Experts of a small language model: 160 SwiGLU neurons an expert.
Below are experts of layer 4 (counted from 0) of a mixture-of-experts language model. Rows are named router (the router's row for the expert), down (a neuron's output weights, with its number) and show model dimensions 256-383. Each number is 200 + 20 x the weight over its row's rms, rounded and kept within 0 to 999.
Before each expert's rows: "comes before" lists some tokens at least twice as common just after its tokens as in all text. This comes from a sample of Wikipedia text that the model never trained on. Tokens count by the router's weight.

# expert 0
comes before: " ", " —", " \"", " .", " −", " +"
router,220,175,204,200,213,211,195,231,172,224,165,212,203,199,162,212,174,186,180,196,189,219,165,203,196,184,224,181,203,197,157,217,221,213,183,201,191,184,188,209,196,197,186,215,168,191,218,216,208,184,251,228,211,177,211,215,220,200,206,216,184,195,229,206,217,181,222,190,198,168,250,206,210,201,222,201,229,237,204,227,202,186,203,178,206,226,185,189,157,254,215,194,208,209,216,193,203,195,179,180,208,201,182,204,222,158,201,207,218,179,201,210,181,241,173,198,185,184,210,201,207,185,176,194,159,177,191,214
down0,224,212,184,206,252,179,223,198,199,192,213,224,215,210,201,181,178,197,205,183,173,185,148,207,202,186,214,198,178,215,185,190,195,208,213,191,193,207,157,177,196,189,177,222,180,238,237,190,199,166,193,214,144,190,224,208,202,202,180,211,220,220,227,210,179,230,198,187,175,177,191,172,245,219,192,221,197,228,183,229,194,167,173,211,225,195,223,182,191,155,194,176,219,144,213,182,178,192,227,148,223,230,238,197,242,194,190,201,206,228,167,220,199,214,205,193,237,195,222,196,214,185,190,219,193,188,202,238
down1,192,172,215,223,216,233,191,212,191,182,216,216,212,188,178,188,191,212,197,231,217,177,178,156,197,233,210,189,222,171,185,206,198,192,233,222,178,202,172,183,195,211,199,214,181,215,196,194,205,237,224,230,235,176,186,204,221,219,217,174,201,180,228,225,234,190,185,212,186,205,186,209,181,195,230,201,211,157,197,245,230,197,201,187,202,193,180,206,190,179,213,174,190,217,213,182,205,208,210,206,182,203,201,219,175,183,220,214,209,189,190,219,209,143,210,168,218,154,211,200,193,172,173,205,197,173,174,232
down2,185,171,223,165,236,193,190,215,199,211,220,220,214,202,204,191,202,209,204,190,180,199,171,169,221,185,178,189,189,217,197,210,186,181,200,175,225,226,243,213,247,186,190,200,209,197,191,205,179,211,204,183,211,201,218,169,207,225,228,194,214,195,235,161,173,214,185,183,184,187,208,221,202,180,203,235,175,175,178,197,204,194,220,252,186,183,192,216,198,188,225,207,204,151,160,222,211,184,174,186,189,186,198,178,175,201,183,185,190,212,205,208,201,196,177,174,213,179,192,225,215,206,170,179,159,184,200,207
down3,211,208,222,201,193,230,198,219,201,190,181,200,186,200,206,180,219,216,210,218,226,216,226,162,181,206,182,194,214,190,197,181,254,149,200,185,175,251,207,233,241,201,194,158,218,200,182,180,181,208,192,190,205,224,203,183,211,237,197,236,202,214,202,211,227,208,161,196,163,162,208,196,225,224,252,199,221,197,209,218,199,190,161,155,167,207,175,223,189,193,212,201,189,155,182,187,231,231,165,192,216,168,185,222,176,198,190,245,214,212,176,215,208,228,175,193,188,160,202,220,205,170,184,209,183,221,188,208
down4,184,210,195,210,228,209,221,196,193,219,212,217,214,200,214,243,154,196,209,221,200,207,205,209,174,211,228,192,203,185,215,228,194,200,226,174,192,214,199,217,186,205,195,205,204,203,208,233,233,215,215,204,200,222,196,185,225,221,204,187,221,225,183,212,223,181,212,230,217,199,181,200,210,207,233,244,147,192,143,213,190,207,211,233,222,238,164,196,184,208,200,171,211,175,188,219,216,203,168,232,158,175,213,214,179,198,208,215,199,185,206,180,204,211,197,204,210,198,183,201,235,180,157,183,203,220,201,202
down5,217,185,219,177,185,184,200,212,203,228,185,209,194,184,189,220,175,234,199,214,150,220,199,192,165,177,185,217,175,205,216,235,194,208,197,166,196,216,186,185,191,156,219,215,210,209,216,178,189,190,219,248,244,197,201,180,209,188,211,244,221,212,200,186,207,179,194,189,205,224,196,201,222,223,202,183,174,177,192,199,219,168,205,154,222,201,225,206,202,198,251,196,223,206,216,120,169,188,216,192,178,192,191,220,217,215,230,204,231,168,184,169,195,160,216,213,210,230,184,207,187,197,207,226,174,204,160,206
down6,218,185,187,198,147,189,175,174,222,184,194,190,195,218,190,194,175,217,233,237,190,199,181,241,241,214,163,156,158,207,210,215,203,183,177,202,187,227,194,208,175,201,233,217,205,162,177,222,181,210,200,209,183,178,204,179,176,203,225,176,217,219,207,181,170,237,213,215,213,199,206,189,227,203,209,175,220,181,236,214,196,201,166,172,229,200,164,204,189,189,215,202,168,194,257,214,214,234,197,210,200,210,231,170,202,201,177,194,188,208,173,175,194,221,187,197,215,159,224,226,207,222,192,197,190,162,203,255
down7,227,203,188,172,213,186,224,196,254,229,187,168,226,208,217,188,216,213,176,162,200,224,189,201,228,223,186,179,235,230,240,235,198,227,175,175,192,200,225,193,181,191,174,207,200,207,210,186,185,175,211,197,189,210,227,207,192,219,200,234,211,197,186,211,188,220,209,192,216,189,211,206,178,204,185,218,231,177,204,222,217,172,218,212,204,225,196,195,186,225,195,219,178,202,207,182,200,227,205,209,201,215,180,212,225,212,199,202,193,173,228,214,231,201,203,168,168,157,194,206,175,207,211,166,209,176,199,219
down8,212,193,198,259,223,184,205,219,210,225,192,225,202,192,170,238,188,216,191,186,183,202,166,211,210,184,234,207,198,212,220,204,192,176,188,182,210,187,231,232,195,217,223,228,154,186,220,182,175,189,213,201,196,199,226,230,194,160,231,221,200,193,205,182,220,198,184,203,212,197,210,198,210,207,204,222,200,232,196,188,178,172,218,214,220,195,181,193,176,209,194,216,209,192,243,202,210,193,218,229,156,208,180,212,190,232,183,195,179,202,180,208,183,222,198,219,206,188,180,193,217,221,198,198,208,195,189,174
down9,181,222,180,242,176,225,201,186,219,184,165,215,183,197,187,210,211,221,186,219,173,235,177,207,207,194,218,176,226,155,179,244,208,193,226,187,180,215,201,190,206,193,181,223,191,176,228,189,236,206,188,185,199,188,202,156,173,208,174,207,203,163,215,192,191,206,209,193,209,203,190,194,218,210,185,215,190,215,183,166,216,214,188,190,220,195,215,211,220,239,220,209,160,214,187,243,207,207,172,218,180,182,202,196,207,195,247,219,215,214,191,244,218,213,201,167,189,198,199,210,190,227,193,170,184,195,205,236
down10,214,222,207,212,181,193,242,181,173,222,210,182,213,203,231,207,201,200,204,201,220,229,180,189,221,192,191,220,219,199,185,232,170,181,189,231,187,197,182,193,193,240,174,144,167,203,207,196,204,154,198,202,204,219,204,179,219,209,190,212,171,200,172,172,189,208,182,179,187,222,180,166,184,178,180,197,208,230,244,183,179,178,191,168,196,208,214,202,207,230,213,172,187,222,232,180,162,208,197,184,215,201,179,222,220,167,154,209,191,223,176,138,222,219,227,194,235,196,242,205,203,195,177,191,179,189,195,225
down11,162,208,192,193,182,205,209,215,190,221,189,179,201,220,229,219,209,200,209,166,170,199,214,205,200,187,179,212,191,175,200,184,198,186,221,205,189,219,197,193,176,185,205,192,212,213,209,209,210,221,177,226,183,225,208,230,162,203,223,216,198,218,221,180,188,203,214,174,194,251,183,196,205,196,209,222,189,199,207,190,205,196,176,201,238,180,200,155,175,169,189,203,209,145,244,194,220,223,183,180,187,187,163,233,187,208,164,204,213,161,205,214,190,207,179,185,198,201,197,225,211,235,205,184,191,213,197,192
down12,172,183,218,168,165,168,190,234,201,199,186,206,174,180,208,185,225,150,208,161,193,184,216,185,171,221,206,219,181,206,197,236,205,167,185,186,217,246,169,243,195,216,197,169,199,189,201,193,223,194,205,219,197,187,209,195,215,177,209,214,177,217,178,187,193,207,192,152,180,180,205,191,211,208,196,197,167,200,193,192,177,208,207,211,181,196,181,195,239,185,245,177,186,180,204,222,204,184,165,199,176,157,140,167,191,217,188,214,180,187,218,183,201,239,204,187,182,202,221,203,155,204,199,234,184,187,227,181
down13,198,210,182,209,164,183,212,205,207,201,201,192,225,209,192,217,212,194,193,180,225,188,189,215,160,202,191,223,184,214,178,241,211,221,233,245,208,223,200,196,201,173,231,206,194,230,193,225,232,185,191,228,214,177,200,178,196,183,221,202,220,216,197,197,179,203,224,183,212,172,244,219,184,217,219,186,214,182,209,209,239,184,196,186,237,170,185,176,231,201,225,194,234,213,163,149,217,206,168,164,222,201,216,199,165,220,182,210,210,203,217,219,199,201,217,208,209,159,198,202,208,225,184,202,220,218,172,178
down14,217,231,197,209,185,223,231,191,187,202,184,195,182,168,179,189,171,212,179,201,217,221,189,221,185,200,224,186,192,216,169,216,208,197,229,184,231,214,215,188,190,227,216,211,202,231,208,198,162,157,175,215,226,190,203,201,222,175,218,212,214,212,193,200,194,236,218,169,218,200,212,191,220,214,214,214,211,180,199,203,192,189,220,212,230,220,183,232,200,178,190,203,201,194,233,197,190,217,202,185,216,220,220,221,180,217,197,210,216,173,186,164,215,152,196,214,220,231,157,213,177,226,238,213,222,185,237,154
down15,230,190,198,201,194,192,216,219,176,173,178,172,187,233,204,183,201,193,188,167,203,197,200,190,215,220,217,194,183,156,194,201,189,212,222,184,226,144,197,204,209,237,213,190,198,179,237,185,238,196,195,216,204,213,215,200,177,185,244,174,189,201,199,177,195,211,179,191,208,204,194,199,174,168,169,179,239,221,194,223,215,211,184,178,217,171,189,159,199,177,200,192,223,239,211,193,205,230,200,211,230,174,201,167,188,214,209,196,197,193,216,210,205,207,238,235,215,181,192,200,203,208,191,157,184,225,226,238
down16,196,206,231,239,163,221,166,171,202,177,210,229,206,218,225,170,227,206,199,207,184,215,185,157,195,183,187,202,191,230,179,216,178,175,215,196,214,204,195,193,187,231,220,231,220,179,177,175,194,211,214,227,196,183,208,230,249,233,208,194,202,242,227,193,168,196,189,177,228,206,197,205,202,222,227,205,201,226,200,210,208,188,204,156,183,184,226,199,228,206,206,216,178,204,167,229,184,192,234,191,185,203,179,223,206,230,178,230,200,175,210,227,217,204,182,206,209,197,174,222,182,143,232,222,209,182,172,225
down17,206,178,182,194,232,166,205,218,198,197,154,209,222,227,203,209,187,239,206,212,192,174,182,224,212,182,230,207,167,228,196,196,201,233,203,186,200,210,181,177,195,228,209,164,190,204,219,233,211,213,176,167,168,205,217,203,166,207,205,201,246,191,201,231,208,222,221,213,179,195,180,197,191,188,197,194,169,220,197,191,151,209,205,255,193,232,198,201,172,194,222,218,228,195,209,198,193,178,194,221,225,209,173,191,213,177,220,196,162,197,202,201,203,222,189,249,222,175,207,200,212,197,209,207,244,188,175,204
down18,191,210,209,208,198,204,182,168,217,145,170,198,229,207,178,214,215,229,195,207,208,223,161,237,180,195,198,181,159,214,190,166,192,214,223,214,185,205,189,197,191,192,221,197,179,195,199,203,240,184,204,200,211,237,242,151,196,201,190,190,205,225,188,159,195,233,187,200,200,222,189,200,219,210,199,222,239,231,221,170,197,183,193,191,223,224,179,211,208,197,200,211,186,206,189,187,199,205,174,206,233,206,199,180,215,217,169,199,229,222,196,209,199,210,203,255,232,191,167,166,215,227,227,216,208,176,179,195
down19,234,199,193,211,189,190,255,197,199,196,170,195,219,228,198,190,215,176,213,191,216,180,193,200,160,203,197,201,199,197,214,250,166,167,199,177,198,193,158,217,203,244,183,190,195,190,202,219,185,196,171,195,183,198,175,180,201,185,234,216,202,204,162,200,195,232,215,208,224,167,213,176,192,191,184,215,222,183,198,187,170,223,201,183,201,196,193,242,197,204,188,226,176,212,207,196,209,220,240,215,193,202,214,220,222,204,200,223,193,181,170,183,190,208,200,189,185,209,156,193,205,216,209,192,200,188,208,187
down20,191,203,170,157,203,199,205,203,198,219,190,229,185,231,219,203,182,185,195,217,226,205,166,193,210,185,196,177,164,192,195,179,211,176,193,198,242,175,226,197,220,227,215,209,184,220,214,183,204,211,210,213,204,184,235,170,210,201,154,194,199,175,174,197,226,169,188,160,196,179,229,209,218,204,226,201,197,211,202,194,185,187,191,221,204,208,208,202,205,234,195,186,205,182,211,216,186,243,183,231,190,162,205,193,192,182,178,186,180,205,170,180,171,247,192,222,193,199,188,224,185,188,203,198,200,199,212,182
down21,199,219,191,212,198,190,233,189,159,229,196,197,193,173,176,185,232,189,228,193,212,187,242,199,181,221,184,203,163,193,205,201,232,144,195,218,193,200,200,206,238,255,200,186,199,206,176,193,178,178,179,168,201,216,186,210,234,195,223,215,199,198,187,216,210,200,210,204,200,200,199,204,167,211,209,172,205,194,192,159,225,216,203,208,205,202,208,202,210,167,186,185,179,203,180,211,184,172,220,213,195,234,176,217,186,194,195,199,212,216,203,193,203,163,198,199,211,192,209,197,182,223,189,233,224,184,182,212
down22,200,192,201,162,172,208,231,222,204,181,183,197,219,212,219,213,194,210,167,180,220,174,219,213,149,195,198,216,213,194,204,219,197,207,185,190,223,183,178,214,194,223,213,165,210,215,216,192,191,227,174,185,205,187,209,192,172,183,228,220,208,260,228,214,198,197,224,208,213,194,215,208,229,180,201,203,214,212,186,200,178,208,209,229,151,173,200,209,185,130,166,210,238,210,187,195,212,197,165,206,219,185,167,221,200,235,196,203,151,193,194,182,147,181,189,205,194,228,196,232,206,216,230,200,213,228,193,210
down23,192,218,206,204,187,191,199,180,225,198,190,168,192,189,172,203,197,211,174,193,207,202,166,201,224,185,222,203,217,195,208,187,223,197,195,188,180,198,182,194,165,206,176,187,200,201,171,179,211,189,178,252,233,202,201,216,150,205,216,206,174,212,178,201,162,209,205,192,170,196,204,169,180,185,195,214,196,211,230,195,177,236,216,198,172,212,194,193,190,211,181,179,195,179,163,218,188,233,199,194,223,206,207,227,195,214,207,169,202,210,190,215,186,199,208,192,205,203,154,171,198,185,197,207,228,213,191,212
down24,226,198,173,191,227,207,181,210,203,205,208,160,202,209,208,256,199,201,219,221,178,176,183,192,203,172,196,225,194,219,209,232,200,215,185,214,199,190,205,196,191,211,234,209,214,184,234,217,207,210,194,191,209,206,203,189,171,175,211,178,208,229,241,168,226,226,181,170,188,164,225,194,212,194,247,147,159,163,201,175,187,210,206,216,208,188,208,211,202,179,210,241,233,223,188,195,155,194,182,206,184,196,192,203,207,244,202,231,208,206,193,179,196,189,179,198,169,235,214,224,242,190,222,178,176,227,221,193
down25,208,166,189,209,195,202,209,162,218,200,216,176,218,218,202,195,190,200,215,176,196,196,185,198,212,211,194,182,204,197,220,198,201,181,214,206,215,183,211,199,200,221,186,215,200,241,166,207,183,215,185,181,196,212,204,201,224,209,222,213,224,226,203,184,203,184,250,192,179,187,252,229,175,154,189,189,202,209,210,180,195,178,183,206,189,188,221,184,232,181,201,182,205,182,204,218,229,199,207,191,189,211,180,208,164,201,191,199,195,193,225,183,220,150,186,177,222,226,194,217,141,204,222,222,201,186,194,213
down26,190,212,178,156,214,217,192,186,216,208,187,190,195,216,176,224,190,199,232,209,181,180,208,194,195,170,222,205,137,190,191,170,213,190,205,201,170,206,213,207,190,195,166,187,199,205,207,212,187,201,208,193,172,199,246,212,203,165,204,171,180,216,184,224,167,210,218,165,214,204,263,207,176,225,232,193,211,182,209,183,180,223,201,169,163,205,173,173,223,215,197,195,129,213,188,200,172,208,186,241,194,226,241,225,194,209,177,195,211,208,205,218,256,227,214,238,202,216,231,185,202,194,210,207,182,243,223,165
down27,162,234,166,160,196,190,181,165,191,195,179,194,175,170,178,193,203,213,203,229,203,183,206,193,198,188,205,185,190,215,209,178,220,185,195,181,244,196,212,188,229,193,185,201,175,198,185,205,211,197,197,195,194,246,220,178,251,199,197,213,209,192,242,207,167,194,180,216,207,205,199,188,189,197,233,214,181,208,191,217,206,227,196,195,173,196,218,223,196,223,196,202,223,227,218,202,210,192,235,187,178,217,228,203,177,193,191,211,180,227,191,155,225,217,202,212,188,210,167,165,256,161,200,189,216,208,232,164
down28,235,207,217,197,190,224,187,199,227,210,184,225,185,249,235,243,207,220,197,234,191,225,188,213,203,203,168,204,181,188,166,218,195,201,181,203,195,191,211,178,214,178,197,183,214,186,241,232,188,163,197,178,213,190,184,197,233,231,194,245,218,223,205,182,195,222,153,171,193,221,217,181,184,205,197,198,174,207,181,212,188,220,203,211,187,180,219,197,171,190,195,201,226,205,162,235,176,148,201,205,197,221,224,189,226,192,216,229,185,185,197,159,169,219,164,161,213,220,218,203,216,223,238,160,222,226,219,237
down29,159,229,203,207,196,174,179,177,187,205,181,198,170,210,175,187,228,190,209,211,192,193,203,187,182,171,190,213,194,247,191,200,180,215,216,217,241,171,187,179,201,194,218,196,193,197,200,181,179,180,199,167,214,207,200,205,193,192,179,211,179,213,167,226,155,211,217,193,197,178,166,221,186,244,181,200,188,173,192,205,207,194,152,191,220,184,228,177,196,198,182,196,213,190,219,196,227,194,233,167,209,212,235,216,193,186,207,206,176,248,219,213,226,224,211,208,208,216,198,195,234,248,197,158,189,216,211,202
down30,174,185,176,211,224,198,198,172,173,173,182,205,223,230,194,161,196,181,191,158,188,194,194,177,196,199,206,190,190,176,206,191,204,196,212,192,218,218,218,211,183,226,208,204,202,202,225,187,209,210,188,213,227,174,205,210,183,187,211,208,187,217,210,211,198,217,167,208,170,198,185,194,196,211,191,196,198,170,178,189,169,251,216,187,197,196,177,204,171,176,152,214,235,212,180,186,170,205,158,223,176,152,172,200,205,206,220,200,183,208,231,163,184,188,151,204,238,160,189,222,197,194,204,193,193,196,230,207
down31,225,221,177,207,193,181,242,177,204,173,207,183,165,205,227,198,233,194,226,200,213,179,207,214,186,179,225,133,194,211,179,212,204,214,174,193,165,202,189,184,172,218,238,238,198,230,218,183,195,167,183,231,201,182,205,196,188,184,204,207,196,201,221,168,148,163,228,171,186,205,170,187,199,195,201,199,200,202,220,216,191,193,208,215,195,191,191,168,212,199,194,212,208,235,210,214,174,178,225,192,199,205,160,217,223,215,198,221,212,236,187,199,174,196,200,177,213,213,239,211,205,194,209,168,169,171,215,194
down32,186,239,204,209,184,209,190,218,212,218,188,182,211,197,190,176,205,197,169,255,187,220,209,192,211,222,191,226,208,206,195,231,201,190,187,205,203,207,194,200,176,169,198,228,187,214,195,172,191,206,194,206,188,193,194,209,207,189,233,232,200,233,151,228,212,161,220,213,195,221,241,186,222,186,170,211,229,216,227,211,162,179,185,167,182,212,194,209,164,222,207,206,191,226,211,191,184,181,221,198,218,257,207,198,216,175,215,198,179,182,189,213,215,189,223,190,203,230,205,196,207,185,206,188,195,190,203,239
down33,207,213,178,180,184,186,205,233,208,210,213,191,188,211,180,227,197,235,231,210,162,166,201,227,187,177,213,208,206,176,186,186,237,220,163,210,214,190,202,223,241,201,188,204,209,193,212,206,152,200,192,170,160,198,169,178,182,174,221,195,206,145,213,179,185,232,202,210,188,188,209,181,209,232,204,220,222,194,176,197,212,191,250,180,172,192,209,212,179,165,212,237,214,199,201,198,235,198,180,202,208,195,204,195,196,197,191,216,187,204,220,204,222,195,178,205,196,217,183,168,233,185,217,194,194,199,170,215
down34,194,154,222,188,226,181,193,207,212,196,216,248,212,184,159,206,216,202,183,232,177,190,182,172,225,227,213,198,178,236,214,230,207,234,182,204,222,174,205,160,223,196,182,205,207,201,211,217,180,176,207,201,218,207,212,235,166,186,202,207,230,198,198,181,222,246,255,165,192,219,188,191,207,221,209,191,207,206,184,236,171,221,204,210,199,201,206,197,171,201,184,169,237,212,226,191,208,217,204,183,211,209,214,180,209,198,203,193,230,166,192,184,206,170,202,201,195,182,219,219,214,139,180,209,190,182,205,192
down35,224,142,212,160,241,206,194,204,226,203,203,195,179,187,206,152,213,209,214,175,187,178,222,227,165,168,199,204,217,177,223,203,184,191,183,235,188,212,197,171,201,230,219,190,224,180,196,209,205,158,194,227,190,228,229,239,182,188,202,234,190,183,194,179,226,213,207,197,197,191,168,199,233,199,206,205,166,216,223,216,204,219,183,200,195,163,239,196,216,172,166,245,227,225,181,223,224,165,222,202,214,198,182,223,212,147,202,173,198,198,198,202,192,230,149,233,235,189,171,225,208,182,195,183,196,222,200,178
down36,171,173,185,207,217,214,191,170,198,249,208,183,202,183,170,229,164,210,176,219,184,222,183,213,213,224,182,206,174,217,201,197,196,220,205,228,236,188,195,204,229,201,180,206,199,203,209,214,189,206,205,188,209,197,198,187,204,197,224,215,222,217,221,188,182,181,159,197,188,206,205,238,223,188,229,209,215,184,207,214,201,195,213,191,200,236,151,206,172,213,212,224,201,213,260,219,222,215,213,201,233,207,224,213,197,226,211,182,196,180,192,212,160,203,199,228,169,209,164,201,205,190,184,240,202,184,202,220
down37,214,223,212,192,169,226,199,192,222,203,263,223,204,187,237,233,220,160,173,182,162,204,216,181,182,205,185,230,217,219,191,216,206,205,213,188,167,206,185,178,226,170,199,217,183,195,199,173,214,193,196,183,189,189,215,220,230,195,207,210,187,191,196,188,203,210,195,189,233,196,216,214,174,211,183,251,153,197,197,200,223,184,210,168,192,183,192,177,171,196,224,229,176,170,150,235,160,207,211,185,172,175,174,183,193,202,216,216,216,190,182,185,203,241,206,192,188,215,201,194,220,196,200,189,172,165,193,206
down38,219,168,208,166,186,194,242,227,205,184,174,190,240,260,194,198,199,202,214,220,223,172,194,214,180,238,196,212,179,193,203,227,220,231,203,218,154,190,198,230,194,201,192,174,202,217,198,237,208,197,210,196,210,175,201,186,186,191,185,214,198,200,191,190,217,171,210,209,149,157,190,205,203,182,181,194,210,182,196,219,189,198,229,189,176,181,217,183,186,196,219,189,197,208,179,181,200,188,191,214,177,187,229,173,240,186,184,213,213,175,145,191,180,178,181,190,201,207,203,230,190,197,188,196,185,189,178,154
down39,204,220,195,204,184,175,217,194,221,200,217,222,207,206,198,216,177,167,187,206,212,263,222,203,188,214,194,229,134,189,217,240,192,197,198,187,194,191,227,184,226,246,241,198,206,193,222,200,191,149,170,221,168,197,204,194,203,166,238,232,198,239,199,177,174,241,170,190,200,207,227,213,224,228,186,182,224,215,219,209,189,181,194,209,220,198,219,213,216,196,225,158,171,196,211,208,188,189,176,197,196,240,186,179,205,226,185,199,192,164,222,172,184,162,201,227,196,223,179,203,250,216,206,207,173,169,216,204
down40,174,211,206,214,188,195,174,202,217,199,197,186,210,199,219,191,163,176,201,201,167,226,205,189,227,178,246,205,207,194,181,207,199,193,198,199,188,230,213,217,177,174,205,191,193,175,205,190,194,214,168,193,205,207,228,209,181,213,175,220,207,190,201,204,225,197,193,185,205,217,195,229,167,190,173,192,180,181,193,201,225,215,192,227,224,185,240,178,205,207,218,181,215,216,172,223,181,167,218,195,189,215,205,223,164,181,188,160,199,198,200,205,208,182,215,201,165,194,177,175,181,232,203,209,219,234,213,184
down41,194,201,153,236,212,196,205,197,189,187,188,184,175,247,174,195,190,206,232,198,216,213,184,233,223,189,210,192,214,187,178,207,180,213,221,212,174,207,208,181,207,197,210,201,163,167,187,198,252,204,193,199,201,209,204,189,189,199,169,153,205,213,218,191,198,220,183,200,204,224,228,182,222,194,180,213,193,180,219,188,213,189,207,200,220,229,207,190,234,203,223,234,201,216,174,214,228,203,160,213,213,182,191,176,175,156,205,178,245,205,215,227,162,249,196,183,181,231,225,200,214,176,187,219,225,255,178,197
down42,203,175,162,206,201,232,224,167,232,178,170,185,186,213,227,179,188,189,178,185,194,200,196,228,212,207,236,202,167,200,219,176,199,216,223,180,220,200,192,183,198,224,230,193,187,225,201,213,216,218,193,206,221,202,187,206,185,214,227,184,189,226,202,208,197,156,197,217,187,234,215,200,185,180,194,196,187,190,186,204,246,226,184,156,189,191,201,240,162,183,220,220,172,211,225,197,241,220,239,205,220,166,212,215,191,212,228,157,172,210,182,190,205,217,211,196,191,201,192,194,223,166,235,193,231,210,202,173
down43,196,197,185,197,177,187,189,181,198,212,198,182,219,207,177,206,180,204,201,198,226,222,216,237,215,238,190,218,211,191,152,209,189,186,199,186,206,188,167,186,202,175,172,212,232,207,227,198,202,178,195,218,191,194,219,179,214,210,214,198,186,216,160,218,202,211,206,218,183,223,221,242,185,204,232,170,191,182,217,211,189,172,187,218,225,218,201,167,187,188,230,196,190,182,207,197,206,177,149,213,254,224,199,166,196,192,199,223,200,166,221,195,218,230,168,190,225,214,197,201,153,224,221,182,210,150,154,193
down44,204,185,221,202,223,201,211,197,231,228,203,211,188,231,215,181,198,202,235,202,186,204,194,158,242,190,207,211,187,208,211,197,207,215,176,199,218,202,195,232,196,214,230,164,176,236,212,185,210,218,229,202,199,218,151,213,199,152,167,208,219,194,185,170,209,225,220,187,211,228,196,211,192,177,210,182,226,188,206,207,208,191,198,219,186,208,186,204,168,203,216,221,175,174,238,195,218,207,183,183,224,213,215,216,192,187,227,181,212,209,208,221,221,175,190,179,161,196,189,234,194,180,204,235,164,186,212,200
down45,199,194,138,198,220,201,218,217,221,218,201,148,219,185,212,216,165,232,202,213,201,179,209,230,190,178,199,186,205,212,198,183,206,201,172,217,216,219,171,203,218,162,201,194,178,193,219,224,197,189,153,210,197,216,193,183,204,174,182,187,212,215,225,165,172,205,244,166,205,172,229,208,226,207,166,199,181,213,182,216,176,205,196,171,227,165,219,217,186,218,202,201,185,222,201,208,220,226,210,180,176,201,166,221,210,179,224,183,193,219,212,228,215,159,197,213,214,224,227,213,225,206,187,201,201,235,213,213
down46,194,218,204,169,185,181,205,207,229,220,187,188,182,183,222,201,195,232,194,190,198,243,202,221,211,189,207,177,222,223,185,195,195,213,239,208,208,169,221,214,224,232,214,209,175,218,167,219,201,163,198,198,179,201,200,193,202,239,181,182,194,183,202,176,174,198,223,199,203,157,199,162,214,193,182,262,203,204,216,175,209,195,168,213,197,210,168,209,220,197,209,202,190,196,198,225,161,177,205,209,223,251,220,176,228,218,188,209,180,214,206,186,240,217,188,230,214,185,197,205,176,202,195,237,184,199,186,207
down47,205,203,187,201,200,209,191,209,196,215,180,177,194,184,189,241,183,225,194,203,174,181,186,200,226,188,225,195,199,187,215,199,213,205,177,212,194,222,239,226,239,191,176,216,227,183,214,227,242,207,184,198,193,205,185,243,221,199,192,179,194,188,204,193,213,189,206,211,212,214,187,248,236,184,158,196,207,194,199,179,210,225,184,230,208,219,213,246,195,196,185,247,182,143,217,207,211,215,184,200,189,195,201,242,192,221,237,199,215,172,196,164,215,198,179,233,185,196,190,195,200,204,190,192,175,217,230,170
down48,229,167,209,186,201,222,225,203,192,179,202,178,206,230,180,229,183,212,160,178,229,191,198,190,204,212,197,212,184,180,216,214,224,180,177,185,202,202,162,182,158,207,182,198,211,223,204,226,227,226,186,223,182,204,192,193,184,202,186,216,186,138,225,185,193,223,163,200,184,208,219,187,185,210,198,222,241,240,230,200,189,227,160,207,167,207,199,192,185,194,189,217,172,204,212,230,163,220,202,217,180,214,178,180,210,203,221,232,200,236,189,181,183,201,171,196,233,225,190,208,156,210,204,226,230,226,185,238
down49,189,193,232,222,195,193,212,216,207,206,181,186,220,210,179,224,215,208,200,173,193,208,147,223,211,181,149,211,187,173,218,190,205,195,208,229,211,189,201,186,178,197,200,183,198,186,229,194,215,188,150,209,183,196,183,193,179,203,174,172,170,222,200,167,214,130,212,203,184,207,209,190,201,210,217,198,223,178,157,163,191,183,225,181,216,182,214,190,189,226,191,216,175,232,179,213,192,206,210,203,185,227,223,234,196,192,158,250,203,240,206,208,195,197,193,167,206,203,202,178,224,190,199,207,207,192,196,211
down50,189,208,211,218,157,184,177,167,216,186,193,214,237,173,214,208,211,197,193,205,215,224,216,203,201,217,163,201,196,192,194,223,187,211,185,199,181,202,239,227,222,199,211,203,188,236,211,178,203,191,216,189,216,221,211,218,249,210,225,212,220,230,163,197,228,171,231,177,192,180,265,212,184,219,212,212,217,167,186,206,233,205,208,179,221,201,237,200,227,221,188,187,179,200,232,220,217,185,206,183,196,195,217,209,197,215,201,200,184,193,173,166,186,186,220,204,149,226,225,206,188,204,220,205,229,196,221,164
down51,240,193,202,208,207,247,188,199,229,153,198,168,216,162,195,205,215,188,203,212,195,187,161,210,204,208,222,184,199,184,211,249,210,189,212,182,210,200,216,200,216,199,206,200,195,209,198,211,246,221,229,181,208,199,209,187,175,236,198,199,187,195,226,197,184,222,146,223,202,199,232,238,208,173,182,211,210,197,223,193,207,173,192,204,211,205,172,236,237,202,169,211,190,175,213,232,179,222,189,206,216,215,182,198,213,194,183,219,174,231,191,172,221,198,193,201,230,174,173,195,215,218,189,207,206,189,177,184
down52,204,200,185,156,182,204,164,212,240,236,206,201,228,207,176,232,161,214,232,188,224,205,216,222,207,206,213,208,225,211,155,164,208,198,223,206,215,214,171,198,208,206,206,192,185,220,195,208,245,191,200,170,200,182,185,210,191,202,175,197,189,215,207,195,188,206,233,191,182,137,196,189,243,221,177,192,220,196,186,199,218,201,206,205,196,184,184,194,205,206,188,166,194,216,179,208,229,205,188,161,194,202,200,193,189,201,200,223,216,208,169,201,183,219,203,184,185,179,160,204,217,211,174,240,182,220,193,227
down53,189,189,200,212,180,195,184,174,212,203,207,201,203,186,204,235,166,239,213,212,230,202,219,172,213,191,190,167,202,166,179,180,205,234,207,186,237,237,216,202,172,222,196,206,177,217,185,183,235,217,174,167,206,195,191,182,193,216,209,187,212,210,175,208,206,191,182,225,201,189,182,196,205,234,189,224,202,216,160,218,203,208,180,197,218,161,215,183,194,190,178,179,181,197,221,186,220,197,222,213,227,172,190,186,206,189,201,212,193,218,192,197,182,152,188,243,202,184,188,197,193,182,203,206,224,205,230,214
down54,187,195,196,222,206,186,200,197,202,206,201,237,204,148,190,212,206,223,190,210,225,230,170,161,173,210,194,162,207,175,227,196,185,211,230,206,210,171,198,173,183,202,204,188,216,189,171,188,210,199,193,220,162,201,225,197,214,189,184,181,186,215,194,217,197,192,195,198,215,184,184,192,160,208,205,191,211,233,229,200,187,183,221,171,182,168,201,188,221,183,197,172,180,230,186,177,180,176,199,230,242,211,225,234,223,211,200,213,226,173,192,183,190,161,163,200,207,215,186,159,215,175,182,195,209,178,228,222